Weights of a small mixture-of-experts language model, trained from scratch on English Wikipedia: 12 layers, 6267 steps.
Below are experts of layer 2 (counted from 0) of a mixture-of-experts language model. Rows are named router (the router's row for the expert), gate (a neuron's input weights, with its number), up (a neuron's input weights, with its number) and show model dimensions 0-159. Each number is 500 + 40 x the weight over its row's rms, rounded and kept within 0 to 999. Numbers have three digits each.
After each expert's rows: a language model's description of what the expert responds to. This comes from a sample of Wikipedia text that the model never trained on.

# expert 31
router:503562565453450524560557533459567446561446537528564525455511530454478492492505471492518453482494555458452540450525527471529516471521549555499527551465481544484466480541426526543582493449542476449551501488461434457474498553449563548570480548457497463493501556458496535551470544528534561508569492469535549524544523465563516467520519550447448479529502563468539468555518530449486539475475547502496488562566526543550454502453548549541521515491564468432474558551447476477471545526521505
gate1:509466470565435474526475496542591438519537489533510521539484511440516518524536478426455497503498513477512538529462482451450514502487464594535491442548500475476448513476503532488508464456456416541500538492538496548575446503517526458526534449498551478540449436498448489553549538506549437584476451450463526489550463539504522511534385526488464527525473560436480490543459551458502473549466511530434512541458464493501549499513454498526397542430516555519494526577510515444555475533547539
up1:487510540478519440502501638419489444544516452500488503501551504533487530497449476459507582442481449562498541472502473467501460461493475458442422439543475555522529489487435510495469468538517514469495462540512516511464521563453497535537491471504544482565513499553500452467491502449526533437486513437486529432494439529416505462555450547462552533571482507576560600509495538518517526499577475540471497524528524497528441451583492485485487578537501511458501511451505505482428450516505567
gate2:431591542533562477511494541565524407574480468466507537475549495442493468528436567497436519527519484532492446490503456510490513523521494553534467493521506457560474497530504567615529522464461441495494555505545508503432450530540516465496540531476499506491484529551419470499470497464504517476510517480494516472505532594463521535479456511538429561538560485411510554500495529468478519510552484517483533521489482487532495480476463485468483503432494478469414537429519504568528472475344468
up2:453590541532551467503506580566516413546482475443496488518516498463513446530455540460461494529538472547500452472469470538476512514537511502529465474524516447533470472525504568576560502452467450483472538489534542512448429499536479469535528560519505502476475550551393481503459510505509568446498497415508482475545510572478549544477498548513452566565569460422504573503496534460470495478537472499506538525461492458525545486484473498445478490432506502500440534472486486539533507466360550
It responds to: Pipe column separators in wiki tables of results and elections, plus closing parentheses, brackets and semicolons in score lists.

# expert 25
router:464476418585469519516460524484490545490561513446428516542489520497553455545500437502522527485463510418458437515549484533530460439489496491476511515544459516575551547523509510522516455555497472485485533489541467478423445524588505534421500499530455466442497491453468512538500531534455533436479542531540513513428499465517482519468543475562455509473557484514423525467477399529566542516546496458447536444526420508441552481533517513513534536463469518443432503485577503516519526598498526
gate0:467497511469464450487425497489467489515564513504540428463558557494456498530500448460520482516544550483496460534484478418466541471564483502468553513579475481536494547533532453421504522449488440506541590535582553520458505488501472476456546514503533494529487533468484528503449431475549478506521556451546492543533501440496563455522436455485508508401557576488552585425495546457441462424518492467539488514554489490489490499506542520485483608530510525461477453498486486542436564488504532
up0:495502449507491545534543524483530506459475512553495575506470453490531541465527547537464548444434404576426475458510493566541442516478511514546445448497517508508531492433453518509512462565502531504404399507539537463527537537483510551521493498519514525450492463542569439491482575472487542458544536526455489478479413505486467550465555515534495521539478472518455439623503455510540541557517507517492516459544512489477467554477459469503567451455494496505507549535501479414515444488518425
gate1:472516521488471530447544480437461478428503477443540498460561431578551517584512517532464544468436458540506489471493440526488515510469495469569535467538506484488569520497441504501424496473480491538472492492549439477498464443517495558507505478487521528530470550559492530495552466529446552567478532525465510501489427459425487514478595427470432487419512506505515474556495497491587452507479565566511575597494452546532515435506522493479506464510545514575441516465568502503479550483473480
up1:447530516493602504448495510492465518522462589521526489440448588462582503460461482561494464414516477430559520487489515484506462548576529462479562548443536483471479487551463506541506497447520508557440510564529508542478468537498549492489413458502493550463486495525503492600522514474439530551485474413502443564501496493476518559530515453524444498408512488501494464468491461566520479511562520453502540538504466535509446517509459498480504509521475518459480442479461496576570512540410511
It responds to: The word "the" and other determiners after prepositions, such as "in the", "their", "its", "first", plus -ious in "previous".

# expert 20
router:521499421499567401540570457529535489535439496510496540495461501464478476494510412538526492490573539492539519465543503499460452563549549541554549535485485523507469473543542538544528551478447476459457516543550485508518564527515477498531529550473492518448555510563488469545545548533489492533514514551510426516545548465542556541546547570565479533528493535468547455449548541486540546450449481488442472492539542438508518514512551529535549449445549455559526555551444474450539503489410477
gate1:469502484457513540493459560422560450496428496501517539513512435514513565549561517489527510486494515506473526588460530512456481542554634497497432476559527453474542522489556524480468483447560502473489494550468450455459513541489528544548574483487452405546462532540511491518542493463468560528557475556451436491488509519533514489494510481522508507531553418542470513542553527515497526513502479462504464546485400450418484437495531532477455500410478535540456535437460456449527496499499467
up1:485483464509514491509452484513504510506532549554561486468503483506514573449493513432475455473469520518486607538519473589558529560524492523528461459524573543507535442497553496471481551415555518520496509512481520438441505540460527502476498520564487442507451454446511414499490481504550516461541501538493468497539518425600543526518498516454558441495544513538406532498539539554455551448503435485554472429482478412390530494538549512502534500470474518441525508467456479503488509500462440
gate2:508484535503478549514513520585513509611452496495448566485482546477443507512484455485593484523485496488512409533537508508493485609484534438475390476475509524486451501552468463517508449591608540472490524492486518508522510456487525456508416457504525449535537535495526484518444482477449515528426483472506495602417505510525466497497505503500542504459428461485482490530581519519500506480507516481561529543475593471498476531459501479491573506498461457486450504550533529423470512447464546
up2:523529538434513489505450428462511504495498520541512416495514508540548511471518522523434509536541484510452553513529449492479581480513443541507488500478524524465531503492572449488530540546438396513480501413527476464452501551493420569488539520508581482508451480425531499460493516568598458523553491545485512534492523468400480466449448453544530500520463559497512494456448508511529573477468477495510491429460477545510559486567527469477441520488526587541537460462544418538506507494539511
It responds to: Sentence-ending periods, decimal points, and linking words like and, to, with, that, or, but joining clauses.

# expert 26
router:489472504437538468499547520544547471439535472451510523551487539560462462493521529537528443460546512445550563438487478504435578546548521552477533535525488546483501506552548544547560490495504451484437504485500454466549485508507504565559496526572456465461533549551573512514556534498534542550563489553547478576545536570536554495543551535507458536540546534469523525512549545478439544502477551495533463551566556573497497554489554526541530526460502459466519565497453522456490543423517515
gate1:548434540552533516559518494536516548465493541461496537513471561530588491427541501493480546436590449526475489509500503521494465509537514559509475507597533463523487427462463515430493572462545513440517530510503511532478397525497501517425470480486524538498487444513465473480529451554559545522510481484417469457490551555485455496539553510511521467492516515423445547478459508413572530474557527528515465539522478453564516494439483531508434454476527396460550476535498485442472502528473472
up1:545552535477597511534453461560493515453515429513501509481522429470546511563462523460543444443473427486491468550520481540490473448442483553597485543446514497532478542520526536567545472436504477489518468474539483539525471566549544491508545510419490481564523467468522496530494447472571562475421459455468505504455443475506551526551500443429475457468498508543511495529507538479451487473459531468548552581541470512568565475527466453491511500443465510472436558447540497450486492498535553
gate2:452543451498454578451440566520477537502516535506518431524493468495508480541520490508430498530487499528400474488447541454463433536489502576479555489488505548508538518515493498617555527534479459462518526496464432580524456533526531440586471546503453464511479503436470507478507596439518523565517457498543448489494480505519491537501435533473535505463538514481574467473477494560524482518475399515526569563426453479509500448567482476491508463471436539503485535524520530495505459470457571
up2:413491522479517461497527514482541476477487515451494484582489461485570544491491479497485504476577482499462420477544434495455535528447491534447502477457434497511491523438522577511535467476503426568568468564503492479481447474544480519513483459501542476620533500507490569449487563519497476556508475539417437504475507514460561503547466524474435482446475470533565443599512527451464536472526557504438555598519509477516506462570470512522481524488475575459494540543540465501477492458512534
It responds to: Commas after names, places, years and ages, plus colons and dashes separating list items and clauses.

# expert 3
router:460559517517506436546539555518537521525539575568475511451546536523554553465447508513543489484551478503532422557428535463461491511565481539550529531590486531566560434523525545567469546502480444526473500446464559534505550509497459474553535527492523521499550522485453548576521514508459540469477576496483555561521551482550496484442501546512450577518527412507483504454432548557556474485556490492524505493522500426495470491497512524525561487485559484508444431492521535531513464543550464
gate0:480527466530473555495546539458502458532450488515458418464501467445524496474470494491448556465475441482537461568471516464479442509507524504526395452541494508497542482532459452424473525463483413552467512433493555528547548421539509533511463543541476460509505523503457510554505551504497514516491533541594555510567474469556500526486458566530544529523534466446582483439457508563501466523552518497495518483414548559472505554519471548524530545431460413483552505512494491452491447498526573
up0:497523482505468557573533534419468483508461444474501473423496496491502504499442525501482518456475416428524492536462471466511455521552501517539398457516513557461495487514488480439486518489460459504502507465491630540550542439510508551535504567521458473522519549522475493515468530487544500537469493509612532505534521471522480530510487593565536540497501469465579490456472539559486466496545466506447533468401531558447514539516469566490521574476484461507552458536458487455432417484508526
gate1:474444477417497496442422472499494474456554528547514505469498504481527515455544472542525555472545437493520458506492531411465483461491488468576507572446506558520492450509523546536468502549478418484514488547522515563504474552523490500506487495529517445525500457499540517512438523479561446536524519555572482559443465503491506481485579573503552459468495569472502494507466483569495443461575523496512513549404460493521477470371470553572518526455490525512560508417455499501521467467566513
up1:548465459561553515565550476497428573530540426539489482547483431520476506491495508496498458510487535501485554526545532591534473492558481472449496443514467521504496487526463463445514514470573596526497501516551576437533520502477487478563526482473527481556515508484548564459484516456481548499516470428468455490477489517517503539415421460452493455513597440558509512515478471396466539530480412483443452515553521513483482517568490476457482457493466477498413493568542522490523487566493500
It responds to: Subject pronouns and relative words before verbs like was or had, mostly in biographies, such as he, his, who, which.

# expert 9
router:472474543536446530478488481523492541517548481547519411511563460551509427547457546545426507560572525564562555492482502473478542527504532455570498527534503511437490438502447506543524500424499513501553488548456532556541450530539566491498531496567545454551500420525490540490514525525507498467444467434439513452441524517522498504516412477490521493492542464519504415465537549529523520488525454534533522486440430540500450518507547496525569450549522472484446461420515509440447505479561555
gate0:559503507512522494519418492442509426512517570557432543537428462446477507478572477421520500457436486503451525502537449571495476481503429514466512481447555479484473501523493474499496548517493530474609549517539471457448511453455542531514502526536550473507530487492500457489496570526441535476483525565484428517556430538493584481467501564572492543434542482432515503507508472526523482447511436463456477443478458566458606541538492478551519513545491479507463560501522507459540532538460511
up0:586458503473487451493498534507527491532447533577473530536500473508451433461516526559524520477514483495470453473499495515521486513510453447510451566491447514419515572435528482505486515482466462451468462455513502524449558500442520575470494527564566497428535553415480537483449518438524483501517581610530453511427554495517505543492504507489528548450529526449543512550429458443548557513495519511467467515551441501477562510509483486498510457507509456418504500487528498508633540512535446
gate1:481462568485516446500558531557542479510550456499432525570505482569493484525410493463514559567521461536438543420494480462523562514498489530559465465462500549532534510456484490492473468512496510533501482539500497437482467524510413462531559495558413510506594517557540504415450444527463462501502475469463433448495504442575496442451493524562511551489478570517566518537513516483514498477492459514441594487499452482503493543596476540454531481490503447479498496546513500443467473561468513
up1:456481466444516470452473515566474519540563506500534559501515489544446532489470489504528463530433470524404532419516485514471496516481541576509490509478458480577518481436532411473514462478521526509571490569476555481511496562538439477509505417513545537546534522532556547455429525577505480476512452485517409481475472436510517539433510555493461574508492559514569488522515557509517495497490499534451519433500486510517518449583512522483546435446477507476499497589551460467476467511413457
It responds to: Single final vowels ending Romance or foreign names and places, such as Gargano, Redondo, Fabio, Ontario, cordata.

# expert 19
router:451524538481519522554548491506565483561470510546541554529474569522485512511467540543542484547430553534509489448553538511482465542528567496429562563500439557477554497537526546564559542516459469440551545520501461440527511559465477554558528557494516529511453553547458523528525504558451522475505533536543570501539535513561521499515571425510444542534486526526542511469521521487504548440480556520537439475533482516534508506554533560532463512571560520533483553568522574486477552439525475
gate0:528516565527544506522453529495503490507443487498462516445471465512452521478521535517446491517495486491504582521477532528488505549541465557533451560512472523494456453526563475536436599445510527512500586458559495569501498451489458473504407493515511452530427506435539517540562414604526490554482484420485474518500534488504485470509476496534535537468546496442437467473502450525448466484520479476495461601550530457481451544454525478573489604459467482477572542543455471499456513479490466
up0:524536474497485517438551489510498471438458509473427576502501427505557488478573554475589503529485552571463508548498533497468548489498526530460565527494501526543435534471530499518558523451544462571542572525459530484505442576528500496438467546519520446494461474510525598457466597448531503441503503558513422469499514465502459578550511480498480476521475483445488491524465460536501450518510471489493455401474480511456403492529495453515513507468513476555491508469546481503515431525548416
gate1:544525493488527430508481509471450573485490503464495458522471488469441471468436482383518524572452471482534554513494518480472448477607443536479476470546526521456494509523532507450546515589471532502476543506519430418529547435478573478506550534434506547488510467446558556541524514517501511475492522434466504491515499458522582507494472527506456480541485532470488487504465556496500543560492588464454508517514478572567454541506519521528465581513436437467528468432482451572458510517466557
up1:532558507548572502533444534482457500492436509470427450515391526489532523387443545406463518520481490510563532523562511544499544494570478500467441524504553529403444568475525508480486522545507486516458512519408529478482523469455542456514520501414526487499558548471543550524490551453441506476473481511467438462538491514559449505513477496517475508526509558491508489494529504563504616496465585420494551499519553527514489462498494486498488542494488457511547535464498456485479545471444483
It responds to: Middle pieces of words and names in infoboxes such as Cem-et-ery and w-rit-ten, the 9 starting ISBN 978, and Thai bytes.

# expert 23
router:453530536478524524556561495503555487559473511546539552531478566520481511515468543542546491545438553530512494443558537513483466541529558495428564550500443560487556497534527547561556547517455466439561543515503458445528507556470476547557526555497517527509453558544462527524521505557455523472509537536538573503540536515564524503516570421508430544533488525525543505465521522488503545438482555526541441477539483513533508505552532548569463506566553517537479552569522566490482565438525477
gate0:452525488502536453540488469553478481501460512478514513532554485476586425516541505509456561537466476537533596528499498492491501552548487492458534507537560433519523433510535539529482422491509526524474451462415512508521443471522497507467499509439464435473500467550540442561504481472504477564517499428492441582474450625467462545548497499391539527454560444578485482535450519523521500527478463501502494448476500451516496441533500477494585510546509600465486507553478487502440499488480508
up0:551484544559533460489518443483519481499559443478532451442512493456495437518562558501527495528427576458498449573516513437416442430520528531538495471441528540458525543523541421472458504464485486540535553487506507472503515510434516497458403485522475437492461491491606538428505474457489543544548559544510550448549485512496542529483492519480491511566459504545510454542462481490454568429500454490519518507574492565474504449520522541484480496489436454606538486533509519461502498545506487
gate1:438406506437540448470576470495474484513421527545519496457484560506551456556463535454483548486506527496519463493548530506519476484496461528538533489457538468537475513447523489515510489528518491556498456447488523513482592463540568487420576490521500476499536553503509525477496569394544536485477530568448477495485476466414542502516467452528576571554481490461466484450453439476546459559507514513539494521492434544538565476556470445507503518468531478540460545443573534517458489407490496
up1:495534522597508506511474441425475513505511546509521540576497477554433477445461553562511538447488488529463456508477514480510549519525539504470336508480479435518453539549516556558440516465489505516506489456466484554408503533518489571506565477548476557456518506546528524442459552493444453522568424524519509470470412507460449504479573441441565502549476571466533513447509456467555477460472496449515523487523504451511500507540530501503488504504476486522520533471527537479446516526523540
It responds to: First pieces of words after a space, often capitals in names like R-uthenians, N-asmith, plus dec, part, and chemical SMILES letters.

# expert 6
router:466547525461536508545531567526560524540456484507451538484505538558464502503444571554544548468492513551537496459552501566547474525518550494480534536562459530441522490561554550484541457472458503463525512500472457492512532547501482547527500540496461500565419517523509547456426536513498543489420566506486523510463508478486587558550450448525441525509422472533527540489484473436576476464516529427450484493554510504545527478561488554501542402568501511490493494531475549520538565417522447
gate1:430495590511547481502449480498481502573535555563520506530502496617552550461443437516540497499460467579500514542501434476490527478506520554480516467529492487536454440467445470518529484487567551500484526529503537432510502555425451536450468496507515404474505475509482484466535452529598480501564517491427512513470535527513483507489434558541585505483427437542541466551481467525501489487494544456522538573511499474503463429546478513484477500403509502424495542513485458528436493463503525
up1:499411568566461462538449528508516542541506464551448489424462543461511516519568503540462523492499497499566514482495494483502531492554464576422491601488520496562532519496471451479472554529557556507449477457531524529512593487515465531410503489489499508544517379459482430434466563480430467455435558551503528443534548507476523500547511483519498525467529498465494420504545541472467454470461464453437504494495436499480527488531512532479559503485459522487504518562523470519502581537460507
gate2:524477522529489470494474524510395506504544454476495511520512491456506465474463566414545457590526524473508543464491488517525534495527506492593580450540479483463533552515554525503510402497540462519551540523532523571512485479510522505564510548461503481512547527449523513489530454476470511455448574464496538508508490483427487473440426441476613458514524477447436495529441504467544505528475413488481456510570481502536434496512515548445525519425499498552465599481501567493470517488504427
up2:511508462491504514503411497566479541520557518486437460519467489502497492499507528460546482501515536519455486437434459524541495518534503506492533476541535487498506501470484538454576450496465422547538537520443471496440526493561533470526495544383479533474466519563522564492563527451523468505500489450537541521489461480499488473484466526496483540511522549551424581523444513437435544523495451434512504474522527488468484458529562479503589495453504554495588527464444595521463362508569485
It responds to: Digit zeros in years and numbers, like 1990s or 18.0%, plus word endings such as place, time, season, tournament.

# expert 0
router:451525534476519523551557492509553487561474512545543549526479568521481512512468539550546484544432549535512490445549537511481470541527561497423570553503442566483561499536534551563556541516463465438556542518499461438527512562466474553566529561497517528509453554542462527524526502556451522474506534536544572501539539511560522503514573424506439545533485532528542510473521523485503552448477552525537445472541483517533505502549538549531463511571562514533476552570519572486479552442526475
gate0:495512488520505469435561409559458557535529561473484537560460449435489462518467467497438501493527504509496598500568472541464512525480479514446488496555580413479481482524452454552479538463433503503474491569451555446534461511508518502503513509535474433484518515501405531517528595494495500485613523472472476476457549457487536487489533541486541497427468498535554413506507484519454478532506525497575518555513550495433450503456457541507480496483551553437492465525505562470508507570460499
up0:545447508571522472519482422455549490499567498527552488495494480542518600450517422506496518507454467523404566520576510490561493479530534541427459545480473462457510493535513511467483516540479489541449534487623411492572434507494475470512526442472540478513466510581508470453472500512553454538441457491464502517485470555466494561482525446490510547527522474433557497504469418567474447534511415450504500497490550516503483530535485548456547536546513539464511524499475474435485530520522449
gate1:507464537502576492535422519475495494514491512524438509517507453530468485485509514480517434500489499453419483503554573477439532520557509477481483454480540484470463515499491473613525461486492547481517507395535455477547522572453510456361419480479526481481613485474481472521469466558497494516480505522406539543531528458470527465493535493541502402475500500445547553528499539537500537512501497533479506542500535482505452472488496528553527472523489566522577550513453552562447509425529553
up1:500602453459535491565498483494494513540558499475491434500491485517572474524484453473492482530488522461406505492473448551522508488515511466443460559509501565473486474493446562471555525484500546570432510465516525501475513463510504584496589440516502486537497434521491545503460462535563488487504566495467500544475482550514529521531501521504417524419474500505492543531397533522526471494463570554507522477481524498549432549458538463483506457506513488562469488607378438521480475522429452
It responds to: First pieces of capitalized names and list items after dashes, pipes or parentheses, such as Br, Ar, O, E, Col.

# expert 17
router:543524525473458444543510521420527485526457546492482522549510508487497523469485529457532563572446526505501572467552437501509565553486430570454434501573499537552511554492482433528503541530499538509492468538551584452433455486539466520524461445539473554570471518480560455525538424472496531416554539438413528545500491490512551489459505492513501523470455479524513444505474440457505491495534400470458497475504493467437480492507444512504472537539506505539509429516536523558411483468492556
gate0:457481479446529549483487457467560518545494475440507483502526480507522582477563465552480525532476455449517480545508495468461565453474554486540435526546527585484473484522472550453584421514468483508529476485499468447454545493488533556489584532513459452514551553514447514455485448484498494453474544520475497555544555525498524500443491537573539417469509428414455511525546539472530553439517499407479489474576526487551538493585454467441509557520446557471524509490475448488519461491482531
up0:508516469506554580482486488513601557510383506448490471490552460509441544420527453519498481474497473453509478504581524464422474488465533504521424479543492521510466504524432550415495467495489488519541498527509507476549533509577508529484580514538460482525531513532469490439547486473503557473446581502439514545489517518495560516414504551536551473481558445447458540429517520531484565510483480445455478496524499484515545571543463512480482558504492543441532446517477399510464500500473557
gate1:520538496460453506482484437418439418504485551524545458521562492519536495561490561508498540525493506479445456401462405510522438497480463480540473448539493506447600523576518467465506612528549474475495477487465535526514480471502454526504418546533471443527500441568477439477438541475476475548474498577553477434549416530485441495546489558535575518561534490584541503529489554493499523494511509513493460553490512504431510477484545497488478538519457491479524479483511503489508504564498516
up1:564500485455498519596517449485462427469470484579420468488545501500485450514458548474540566510529456404485506512410514453431499512554587504575474495486454545454510477510474494503520482462505519498497464479522520428502568456523538507497534560496478582532492473507518449470470477485587510463545495600522551500477449439484493476471495492550496545472477524480570510463484502483449584431504527518531463500515615494452535444491474542502547439493510585517509485508555523482469473526479480
It responds to: Lowercase word-initial consonant fragments after a space, often ch, c, p, b, as in ch-urch, ch-aracterized, b-rass, c-ell.

# expert 16
router:452525539478520523550558493508569489562470515544545550527476571519479509510465538543547487543435553533509486443550537518484466543529564497422568552501442558481557496537529544556561545516457466444554543518502458441528513558467478550561526553493516528510456555542460528528522507557453522475506536534545572501541537510560521499517575423509437543534487529527543506473523526487503547441481555522538443479536485517536502502554535546548462514571560517534479551566520570490476550441527475
gate0:514556585476537501533450533501495529493481503505497465532533537448508448480473431556499523501499456499506487489492504522502543508449464534466512521563465419493391504498522536528481512471445495523427551469447496481441497445526448501421501523521502531485523450556527416499513494557512538469476445521505497513430437542448507493472491465524434623549493489521511438499543518449510471514485569500602513570523548448492447520506540542500422525434437576513507573504540451569544522504535525
up0:485481467431489451532499529489459457564524505604517550555519478456518454506464547442500501523582443546496472483475463494565526543549506439457462514499457492606440549547468590513408447573493526478515508478521457456501511480434499465546511506437518573476541470556578503469539505477492540477496503449490509502437523511499553540471539572461530549415472514447542486530479480522450553521468504534486462515486499525480488458458520478451525474467532462476457595469490589496513469455502531
gate1:545485510547502521599458511515509510494500463471456576530505462468463552511466531531480521496549503458507491440457513540539477557473513528485460471558483511573501487514541466405554488491477558453563471418462498586444471433518458473441592460530518511505472503471487507499534458526495495493529583467534537466470483404537492575472514507518440506479511456529473522488519384421552543569516505518503483564497494498486496493513517517514536453459440495583550453494460462551465562528419492
up1:519511536444501533446566495428502573522516513485555462466456421530550446417561492510512449581453506473527480525547523462517488503448553556501565516500422520483515461483506538469473520443518496489493499533436543549512466482499505548453472485493501461472566544433525483504451506523443509491526458516521416456483489601556411460521519394445531448482460463508488495520580496543491456513568454517494517526445542516533485514529470544543545527559544520446503505434492542495490573512545462
It responds to: Year prefixes 201 and 197 after "in" or a month in running prose, such as "in 1977", "February 2010", plus rit.

# expert 30
router:451594543439480560524513578557543444470502501473556559472444510532496567539515472494497473497474491531531548512553458551526453517563531496540535529486438520478538449517486465444503543580490442474493564481500512437567482543510448551545484551472471502520432498528493555533466504460516533468545556567541479485519547510495486486551482461546461546561504430510498542507463530469514458467532501552488446513517468537567463411537495546545525505537559484591489465421416560527509493480542481
gate1:402459428516585461509504579441521504493530515516528498485466469461519486508497438529506533499518507488456548508491493448452519493510514449480544501505600417448542458514600430480529501496532541529529471519426602546544514537536506565458533510512434411509443465496431513439469460460500497496533512489488527522458547520476509534480520504518486479520550519535522520482529450483501602476472551555467452472520490465509484425498493463423475452605467534567480515525512485535493555514541460
up1:477406589518514556504507464434509517482456476475536422510487472445473538499516455446581556431486513446558469509528552462535472502495536531505550535520482554458519501448561521489467547471464540541426510550573461467502519454466484424542545490535463491523540561531505473496442554511525537548538512477493458494484510401484517519455549549557460505475418441465516474460536473472494552547532509506616500514470489510483470494504537500514465502557538551456425464535506497543516464467408508
gate2:474518479488484500509525568499392456425516467557525435431502466467510503499495481529464485524455436489553513564598459541484495539487511480536477531522503501477493504445404461500475469587531527497535471523540503464496537506561531520525545551502437528487499575480499454474469426566569486484473587507531576492529547484471585498500486473548503507447595526458525498504470487569503444521488472541517474486407481523510516472486480480549565465447497491505503504419521509554504391448480512
up2:467499435442448496557575554496472498507502437556516481436509490449503492507498478511530476495466463458525559470580481507486556542481541482529488535548511508514460520524510531513505472522436521473542498534590491502508526449513541571524485523467450528473529530538508446505442489512525481436429543524474518507572487424570622493427472525551468514440591428545513486413462464530509450548481497535543435537432486522555518515443416514511496470464518468480555520445524493545453480468464537
It responds to: Month names in dates, like May, December, February, and the orn in Born infobox fields, plus assorted word endings.

# expert 11
router:548558515459528509485503464548474532495476581454411512437520503458471523550462514526437452476413501541471447592442492479483477474441516506561477470514483451534458532502531540444450460481484468490532494486544443583516505530482550530535546525512481495454503494505492454425517541487460478520467486528530537477511460520515495443468480449439503527540518523556497504444500510491485360491482538465573494564421493539491525536494395470501474465538511541407531561511589471495548520471535485
gate0:438535523524474490482477535480442497532487474529490461542549408510535523523542563531538460478455535500555505563544519509497395492582517499464513544488528513499530546503486410412502510421528456516562420512532433466544539550593444466429497511476468464513513442482545516490516555486451453468497516519542607506482510464499510527513579526511512484496544441512491501523510568469491532500420514464538505487478485489521446526527508507444406510549483581447480445506423508531483530464491475
up0:550479469489548522494482498485512487547489520547501514529512493521518444496468486476513485532489473447492490530483522486518501525483579489604525519489479493533491491467436553572556485518459502524538415466491462507505482572525548426466438486499434547503503544561494486485490494434546519544550501597526402481496547466508557583563492465422400503517453470455500527524461524499562537412517514472567432534500421514504424498420511530497473506477498537544499548514513427507466480399498541
gate1:495527487454445458475475506480539501461538609582528554533470534461505464541457601519489512450537414496568523436493480546513516545477503473469465538577510542447528480485491506450439543490543501472469528413495516419473560526470481509471518550531564494494547450459453453473518470565440579529479504535528503448514483532496473482417535521497524448473561486493552504461543496499515461483523499568535415532460494515455543528555476531440573502451486465437547533461501499444497559486479501
up1:403497561427523498431544503469579516456510460539559531537483532500459521490481506468506465488460471455545485536509540471515496530511573503468463506403486484522521455539535458479490514511444528466545567463517516423443509483553514516460552489451520435492526524463524530470450466513438457449529439569532574553526559508461429565556465510542487482526543511493554512472479515498430548527498553510607433517519432467482472455517474497513522463446484521578555476483490490537420502542524550
It responds to: Word-final plural suffixes like -ics, -ents, -ers and last digits of numbers in years, coordinates, vote counts and decimals.

# expert 18
router:469496563497512557557558452535569476547466467496496564502476566502546454449521532471542538514502552476511474481535537507508553546536499551452484543492535560421505467529471502531535495469462547432496545490555462433523564528491506516550455526475455539457544572572459482500533469527414495557482505559539475482561532476547442548536505537555456518547507542484479541449528547536551552433519503541564561557467554504535430531558545553537429542507512539539500513534512497503465524462561541
gate0:576524477527491441516460474463440438480477454444413498444539512485537515550501554500547512493515501530530460560522491466448494560489491550589460464551456493531530481512474503527475400514536508530487537469390456585548486500452525506477497480450469502508514461528471441495582491452530507547455502563534574572544382480453530530432498510552516532544450559496505506495461489577461504528513443556538501515472540474446490466481519491483444538477533483451552466493527514518548550463527486
up0:433535562488474458523495494522567479478498488457471447446562537516395573487502536566582475533496538494441472523562467450460528518549416501533548496541446567493493507540530472483453447489524402543568508536502563472535485467458521574481574580520528472492387484509479442502546502495483532513457472468471480535487522487503482495528450538567500427504555448559475520530516461482518516543450457488457515536480484504494447507517536503523544519492502405547528515512456470464496492527420513
gate1:463530573465537573458540540581455527521514495477508546560488566518411487501481522466512547508516468519524487523500515419421501466452573481436462482485576549444496467528514438452472519505468534442516445533479523435507530506487505475507552467518439467539531504544493463479557542529480427532504591544477409563506527576513474436503526571446535521487452534437567473435545497501530539512473450437522437520537524440528466510449530534526506507497533473485430502473532472542497498478454492
up1:502499452506503470545437470415511479464505521506528468455489429452563532502469448521503454501465497496466502460493445557580494529518428506525493539538442460567497557462497553588556482494517465526496546440515449562505438461504527508472451522485552503496499504456558510537455446475514550502498392480568562473516488441504491542469458417548486482509535452552467564527484502510490478512547574596485548429420473543435512490555466467480511531537461540498556524562503564505494486510550511
It responds to: Opening parentheses before years, scores or notes, plus opening quotes, slashes and braces, as in (1972), (first round).

# expert 24
router:452527541479518524555554490507565485559462514543542561528478564517479512515466540543542488543440552530508489447556542509485466545532566493429567558500444560482556492535527548557561544515459466430552545519502458442527509558471477549552531548496515529509453555541458524527523500558452520474507534532540575503539539514558526502518569428512440542533491528526542510470526522485504546446477557522540442486533484513534506501557535554580466514569554519531485556567521562493484560440524475
gate0:548491474456462505483459537533508531503600488535525401501552485521514603541543468506501547520520491515437453512507530415516490456490536464537436484500471454528437462448439487457537519489409558516482516488554504452515543513481509543534425472478455506427415564575480479454492524565522487541539502526479521572459464511526477529473539576519554442468493526467510538462560503512428565565533436528515438495459506488494480537493567529513489473446481483520529468474465463476517478484513589
up0:471531515549487583427495514504510525426476483476511532508550436528402505508494460428561458387429507542496493414493456525517498566509496549535456509469498570517447519477484472543449457523575462445562443444504512490525543477491518542534511481537440532513474527420502516553437493564410526547480530525501486524529521453488475568540509488506550569518498492426440519533533473517501500550495481468542553506575496506483480383499484506496553498478520529475538507497443470488541535552483492
gate1:564453515539406467488541505490533581430608554485488505484498530552453501516600498486523500589430467432504511510507541489561527502455435521524504469489520497463473470536516553515597484517535495503512440526495522499489484533549502498471498487530508469443477509529505395468597424448449500456513446486561497579481546518502498492449498531534543471484476508461532556519547480482494507560524484533571517438477472500457533504493481434436571482446488448452503499464507478515560460429488466
up1:451544500527498521459570539470455410513557482488503491463539483502513482510557498448543494465531525517474481480503462433476454508443543502499549405451519544535473582454473487505486565466516465509480562525540501498511472495506438501516504528505538479504498418527504453485602537472488577543435533509439549513522536497482524550500480536503533463496489478403496585408524512448470408470551544497541476447625556549507506511530474525487534513480499530483434462450510472518554453526532432
It responds to: Initial letters and short opening pieces of names and words after the, pipes or dashes, such as C, J, Ad, reg, in.